From a checkpoint of a small mixture-of-experts model trained on Wikipedia.
Experts: 96 experts in each of 10 layers, 128 GELU neurons an expert, 2 picks a token, a softmax router.
Below are experts of layer 7 (counted from 0) of a mixture-of-experts language model. Rows are named router (the router's row for the expert), up (a neuron's input weights, with its number) and show model dimensions 0-255. Each number is 128 + 32 x the weight over its row's rms, rounded and kept within 0 to 255.
Before each expert's rows: a language model's description of what the expert responds to. This comes from a sample of Wikipedia text that the model never trained on.

# expert 42
What it handles: Line-ending breaks. Line breaks ending entries in lists, infoboxes and tables, often after a name or period, before the next "- Field:" line.
router [152 128 114  99  83 106 106 156 136 173 123 130 108  62 138  82  78 154 122  91 139 173 170 147 110 101 121 150 153 140  77 134  33 127 193 144 171 171 124 125 155 124 197  99 145  84 117 108 142 101 104 129 146  80 196 134 129  98 129 160 129 164 101 162 147 139 151 102 118 124  98 160 153 113 157 149  61 119 110 134 188 168  78 137 179 116 136 122 174 115 159 124 131  90 115 187 162 105 148 125 132 158 130 155 161 128  79 134 122  82  98 119 167 106 154 129 136  99 120 140 168  90 166  66 171 123 105 197 103  49 122 143 116 144 170 158 137 100  69 110 159 162 132 139 183 116 124 157 135 178 163 205 115 158  73 118 154 100 196 100 147 172 132 107  53 134 151  90 138  73 138 149  83 111 129 105 144 112 156 110 153 128 143  88 105 179 106 128 129  73 143 113  96 112 157 155 128 116 103 157  72 130 127 163 169 214  98 127  73 115 100 108 128 148 170 133 125 119 100 126 163  92 112 147  71 132  88 212 146 150 124 135 110  91 168 123 168 145 117 136  89 148 138 129 158 114  79 191 157  56 133 123 147 116 159 120]
up0 [123 145 133 125 116 131 130 169 142 201 144 154 129 102 151 129 161 129  93 127  82 158 154 105  75 134 126 166  81 150  82 105  96 129 113 130 140 116 148 139 123 131  64 166 185 120 120 137 138 160 135 207  86 190 131  72 149 164  74  97 142 143 106  83 133 101 113  92 110 140 194  48 198  76  98 122 106 120  88 107 173 131 124 119 148  86 167 192 124  94 185 115  68 158  93 165 109 128 133 124 103 124  95 115 186 113  77 104  53 152 141 117 165 188 167 138  86 100  96 153 132  79 149 108 127 114 154 114  33 116  94 121 158 151 107 185 136  88 130 111 106 119 124 155 131 174  92 111 139 169 141  98 104  99 152 143 100 132 140 177  69 102 126 163 129 137 137 131 116 195 123 119 133 126  76 147 149 111 144 135 197 105 108 185 171 148 109 173 151  81 117 125  97 104 137 152 154 113 174 165 154  98 122 117 125 117 115 118 153 183  95 162 152 120 120 120 111 124 134 108 109 102 225  74 106 126  85  98 118 170 166 111 144 109  89 159 110 166 136 159 137 147  62 219 121 150 135 162 161 127  94 170 146 110 130 110]
up1 [130 150 166  99  89  92 120 114 128 124 155 173 199  53 107 154 121 173 133 171 102 123 195  73 108 177 126 130 162 158 186 161 139  83  52 119 116  95 148 161 131 150  66 119 208 120  80  99 121 142 121  83  95 111 204 142  87  76 104 104 144 126  89 183 144 149 160 103 130 121 129 161 134 120 136 115 166  46  75 109 154 131 155 153 137 153 120 107 115 120 169  99 174 104  92 134 104 151 120 142 154 157 125 103 130 121 105  84 106 152  86 129 187 132  72 120  97 150 173  81 118 148 154 130 122 140 122 149  87 147 150 141 119 134 150 176 117 123 106 125  75 157 171 126 181 212  75 148 182 193 178 131 197 137 119 111 203 131 121 163 142  96 153 137  92 142 148 144 102 119 121 126 107  95 157 121  94 148 146  80 109  97 148 116 109 103 103 147 132 103 119 117 127 121 107 148  66  77 106 136 122 212 128 150 205 148 141 153 150 117 113 150 126 156 170 143  79 168  63 110 107 127  99 125 118 115  80 104 184 131 126 141  97  84 120 154 159  80 157  57 128 149 140 108  95 134 116 130  93 153 151 110  93 128 172 114]
up2 [120  92 173 113 105 123 101 124 202 111 148 169  55 108  97  86 134 136  78  41 143 167 157 127 126 202 179 123 144 176 120 124 131 126 129  86  41 116 180 178  88 103  95 142  77 154 139 192 119 124  96 140  87  99 139 166  86 144 170 140 117 155 138 149 152  83 118 148 144 205 110  87 154 116 183 126 164 149 140 100 186 148 171  76 158 173 109 146 104 118 154 139 115 162  82 157 161 178 173  94 116 132  98 159  88 117 151  68 161 135 152 219 136 135 104  87  95 131 112  83 157 137 138 110  74 152  87 132 124 116 106  83 107 146 144 143 136 105  67  85 129 137 143  97  75 160 114 155 121 161 121 147 142  88 115 164 164 117 152 135 115 185 111 133 126 146 106 100 113 111 183 131  78  79 135 112 131 103 147 129 126 137 103 116 128 161 128  91  88 174  87 109 131 152 156 100 113  72 141 195 158 115  90 139 129  98 138 191 163 170 111  92 139 193 154 193 159  99 121 110 158  81 106 112 142  96 118 113 127  74 159  73  90 162 173 119 138 152 104  83 171 105 124 182 115 154 116 144 146 143 117 117 114 116 128 128]

# expert 29
What it handles: Table row starts. Pipe characters that open table rows, line-ending pipes, and table separator lines in wiki tables; also the word piece res.
router [114 112 144  98 181 149 111 130 108 104 170 148 128  63  94 141 124 165 168 136 144 146 166 104 139  70 125 129 189  90  98 141  75  84 159  76 123 125  94 139 133 114 119 109 146 121 117 125 122  96 153 110  89 140 162 151 164 138 130 116 102 121 167  90 113 146 169 104 134  73 134  99 109 112 205  67 102 124  97 115 135 133 184 119  64  86 116  73 167 132 114 173  70 128 199 125 108 144 150 168 113 142 120 172 165 104 159 151 141 103 131 121 132  69  93 164  81 123 159 115 119 120 139 132  80 169 145 122 122 119 134 169  96 126 148 177 182 130  96  52 161  70 144 132 106 124 124 150  94 156 124 183 135 124 133 143  75 125 178  88 130 138 101 123 101 151 162 117 137 152  90 111 173 130 135 109 131  84 127 128 160 186 138 108 125 165  95 126 161 177 157 158 140  78 174 164 159 132  88 114 124 135  83 135 214 102 117 139 154 116 216 132  76  99 111 112 153  90 178 148 130 130 118 109 175 138 121 215 207 140  95 102 113 101 115 126 134 113 104 108 229  85  77 116 166 112 166  83 193 146 152 205 112 115 119 118]
up0 [121 140 114 168 108 130 116 101 152  67 201 139 163 141 103 137 131 127  86 129 149 119 133 146 131 164 108  77 129 122 120 123 103 120 122  75 134  42 170 136 135 133 163 129 144 150 113 114 100 162 144  96 109 162 156  83 145 122 129 109 149 134 124 134 118 119 156  85  77 138 181  89  77 140 106 158  92 145 144 134 132 140 132 149  88 147  74 122  80 124  88 140 140 154 158 111  90 120  88 148 115 118 155 161  67 163  81 101 103  39 174  85 145 124  99 116  93 120  64 175 108 121 121 154 130 127 120 155 190  89  21 161 140 106 143 136 178 108 103 143 183 105  88 150 201 111 133 148 156 100 109 163 206  93 102 100 136 141 148 113 101 127 128 172  93 117 163 100 115  99 130 106 138 164 128 160 192 146 109 127  82 196 144 103  87 154 172 131  91 164 114  90  91  75 115 112 147 135 163 159 119 126 157 194 119  91 131 127 168 126  50 187 163 151 119 164 103  81 198 128 130 145 127 136 136  95 115  89 142 113 196 172 164 144 115 154  68 167 200 172 145 113 180 123 169 149 134 117 107 152 101 123  80 151  86 164]
up1 [170 121  98 156 103  93  90  78 143 182 161  86 142 150 147 141 158 127 110 117  62  99 178  89  99 146 142 131  71 106 150 104  94 157 119  94 177 133 101  91 117 133 127 184 123 146 102 131 134 168 183 138 124  79  93 153 126  88 193 225 174 161 182 105 121 132  79 123 119 129 124 121 131  99 104  98 127 139 164 134 155 170  94 144 172  95 109 117 135  77 100 107 161 162 107 127 114 161 121 159  88 143 134 135 115  87 149 105  95  49 125 103 173 122  74  82 170 118 123 180  98  72 107 161 148  94  61 120 164 150 157 107 120 145 144 137 124  87 111  95  90 134 198 157 142 139 105 121 156 134 179 140 162 130 118  70 136 137 108 110  98 127 133  84 103  92 101 165 170 173 110 124 127 121  93 145 139 137 162 122 166 191  97  91  77 219 112 152  81 165 140 119 169 188 133 139 158 147 140 164 137 137 115  93 129 127 122 160 152 117 142 106 147 159 104  74  97 125  83  92 102 110 118 184  95 158 121  48 122 114 131  65 127 171  99 187 167 118 122 168 201  99 145 148 149 163 129 100 199 116 118 118 151 127 113  77]
up2 [ 77 121 177  51 137 112 123 117  42 145 150 134 135 160  95 141 163 127 173 150 122 163 136 169 106 153 129  84 121 185 178 145 115 110 112  83 113 118 122  98 166 143 151 149  74 134 138 126  99 124 109 175  86  61 123 128 152 145 104 137 136  95 152 125 177 143 126 102 115 110 134 155 165 129 124  95 169  73  92 108  77 168 142 126 198 150 127 156 112 151 128  98 164  48 123 128 107  28 137 124  54 123 131 115  69 142 107  84 121  96  91  57 164 118 178 168 173  30 168 134 104 164 147 128  95 147 119 106 151 117 149 170  98 162 117 173 103 125 122 129 145  77 125 125 206 100 131 115 112 163 182 138  87 135  99 139 146 120 146 116 107 107 116 113 134 177 139 137 118 108 158 128  74 141 196  81 122 115 116 194 140 170 138 130 129 154  71 177 124  88 141 167 154  86 134 178 152 139 144 153 167 153 142 116 187 169 129 149 150 112 113 124 157 108 119  97 129 141 101 122 112 120 110  73  33 124 192 113 176  87 140 140 134 118 151 118 119 132 140 130 111  93 105 109 110 140 136 199 181 118 156 125  93 161 152 180]

# expert 15
What it handles: Auxiliary and copular verbs. Forms of be and have, plus modals and adverbs, right after a subject pronoun or noun, e.g. it is, was elected, has been.
router [139 169 120 172 129 141 125 114 127  46 100  29  99 137 153 130 180 139 112 148 168  58 109 145 145 120  90 154  82 153 161 149 125 102 108 104 101 140 122 111 100 107  58 110 123 129  83  81 135 138 173 102 116 152 132 110 148  94 111  88 117 119 140 165 176 182  90 108 117 130 113 133  84 110 111 101  97 187 129  93 118 151 190 143 205 165  93 113 137 135 110  88 129 121 172 117 130 121 109 130 107 155 165 130 125 146 166 129  94 112 111 155 143 127 140 150 150 115 124 141 192 130 122 153 137 163 154 155  79 162 118 123 157 135 123 151  96 117  99  70  41 139 174 160 136 132 137 109 150 160 141 171 167 120 137 151 121 117 115 159 126 104 111 136  78  71 172 155  96 180 119 112 177 154 130 164 137 122 132 146 142 118 139 108 135 235 115  87 147 125  56  83 110 106  41 106 144 121 178 152  90 171  91  92 129 171 134 117 110  89 148 149 173 123 122 140 132 166  81 137 152 133  89 146 150 113 180 106  54  90 137  37 101  99 166 111  99 208 203 139 165 122  63 137 116 119 109 149 103 129 122 144 126 199 142 112]
up0 [132 133  73 113 147 129 127 125 118  62 160 179 132 139  74 107 127 173 132 106 121 100 139 169 181 105 132 206 115 138 171  59 121  74 172 154 102 104  92 186  87  81  99 136  60 194 103 126 152 133  70 159 155 106 160 133 105 122 168 159 104 136 155 110 116 137 132 133 155 152 143 132 125 173 147 130 127 108 111  84  73 234 130 126 161  88 131 191 142 127 159 152 142 122  97  88 108  61 148 122 121 150 162 108 157 120 166 124  88 161 141 196 127 152 137 132 118 137 111 180 140 116  87 160  76 135  81 151 109 159 165 141 110 154 114 128  84 131 114 166  59  81 162 164 132 158 175 150 142 121 115  95 171 169 127 134 133 157 134  65 183  97 124 130  50  79  92 132 177 146 108 125 136 153 150 195 138 101 179  89  66 125  61 127 126  87 149 117 131  81 106 152 135 122 131 125  95 145 129 119 215  98 104 140  91  99 110 178  83 106 144 133 161 182 159 174 172 164 101 152 108  85  95 143 112 123 133  71 124 131 132 125 156 120 154 111  93 109  94  83 157 104 104 128  60 109 135 140 150 106 134 149 121 117 114 101]
up1 [117 139 138 107 158  74 161  92  90 105 177 160 185 157 113 120 129 125 147 131 187 131 150  94 122  97  97 110  53 168 117 158 118 105 131 117 164 162 163 118 108 119 160 142 171 128 138  84 108 108 159 117 116 120 101 129 155 114 112 113 112 170 169 147 156 148 122  94  81 121 146 115 122 132 126 142  51 119 108 170 172 104 137 154 116 176 113  87  73 146 130 114 186 123 169 110 111 105 172 168 120 118 163  96 122  87 125 108 140 143  68 153 105 142 117 133 120 130 112 122  95 125 143 136 138 212  84 133 156  67 126 148 183 143 114  96  63 131 133 106  80 128 129 130  67 140 130 128  88 214 159 145 126  85 184 147 126  58 207 100 105 121 167 140 143 127  60  55 180 170 108 126 136 123  67 107 179 164 123 187 104 165 162 130 127 154 203 114 131 142  85  66 111 113 154 109  94 195 155 103 195  87 123 169  78  62 113 146  89 132 132 163 165 170 143 130  72  93 101 152  99 122 119 122 137 109 113  69 140 114 125  96 191 112 139 142 128  74 113 155 139 125 115 173 102 146 143 157 170 120 108 182 136 150 179 109]
up2 [207 151 119 105  91 171 106 159 115 128 184 133  97 130 128 199 120 123 170 202 148 108 131 159  76 196 124 117 148 109  61 146 109 109 143 169 139 172 103 183 149 128  91 122 151 101  80 143 111 127 150 135 142 142  94 152 126 153 143 122 133 190 125 150 109  94  81 131 102  78  89 113 157 104 109 141 127  96  82  86  87 137 152 167 118 153 212 121 169 126 112 121 131 131 128 170 179 169 123  83 139 122 132 168  91 129 121  94 180 180 156 171 225 144 151  88 123  99 106 114 101 157 135  96 142  75  76 149 208 134  99  82  91 141 111 114 115 122 125 132 149 195 178 176 124 137 127  57 142 153  99 111 144 121 158 143 115 152  46 159 140  88 150 141 118 150 116 134 130 137  13 125 136 100 123 101 112  95 110 154 116 119 116  87 134 149  31 163  89  95 128 143  81  96  99 135 130  75 128 159  83 151 146 167  97 140 119 143 172 149 139 117 167 123 120 123  77 161 137 124  99 111 127 141 147  98 106 124 105 146 113 124 170 110  96  68 138 118 130 141 106 152 106 173 153 125 107 143 150 221  80 120 122 115 116 105]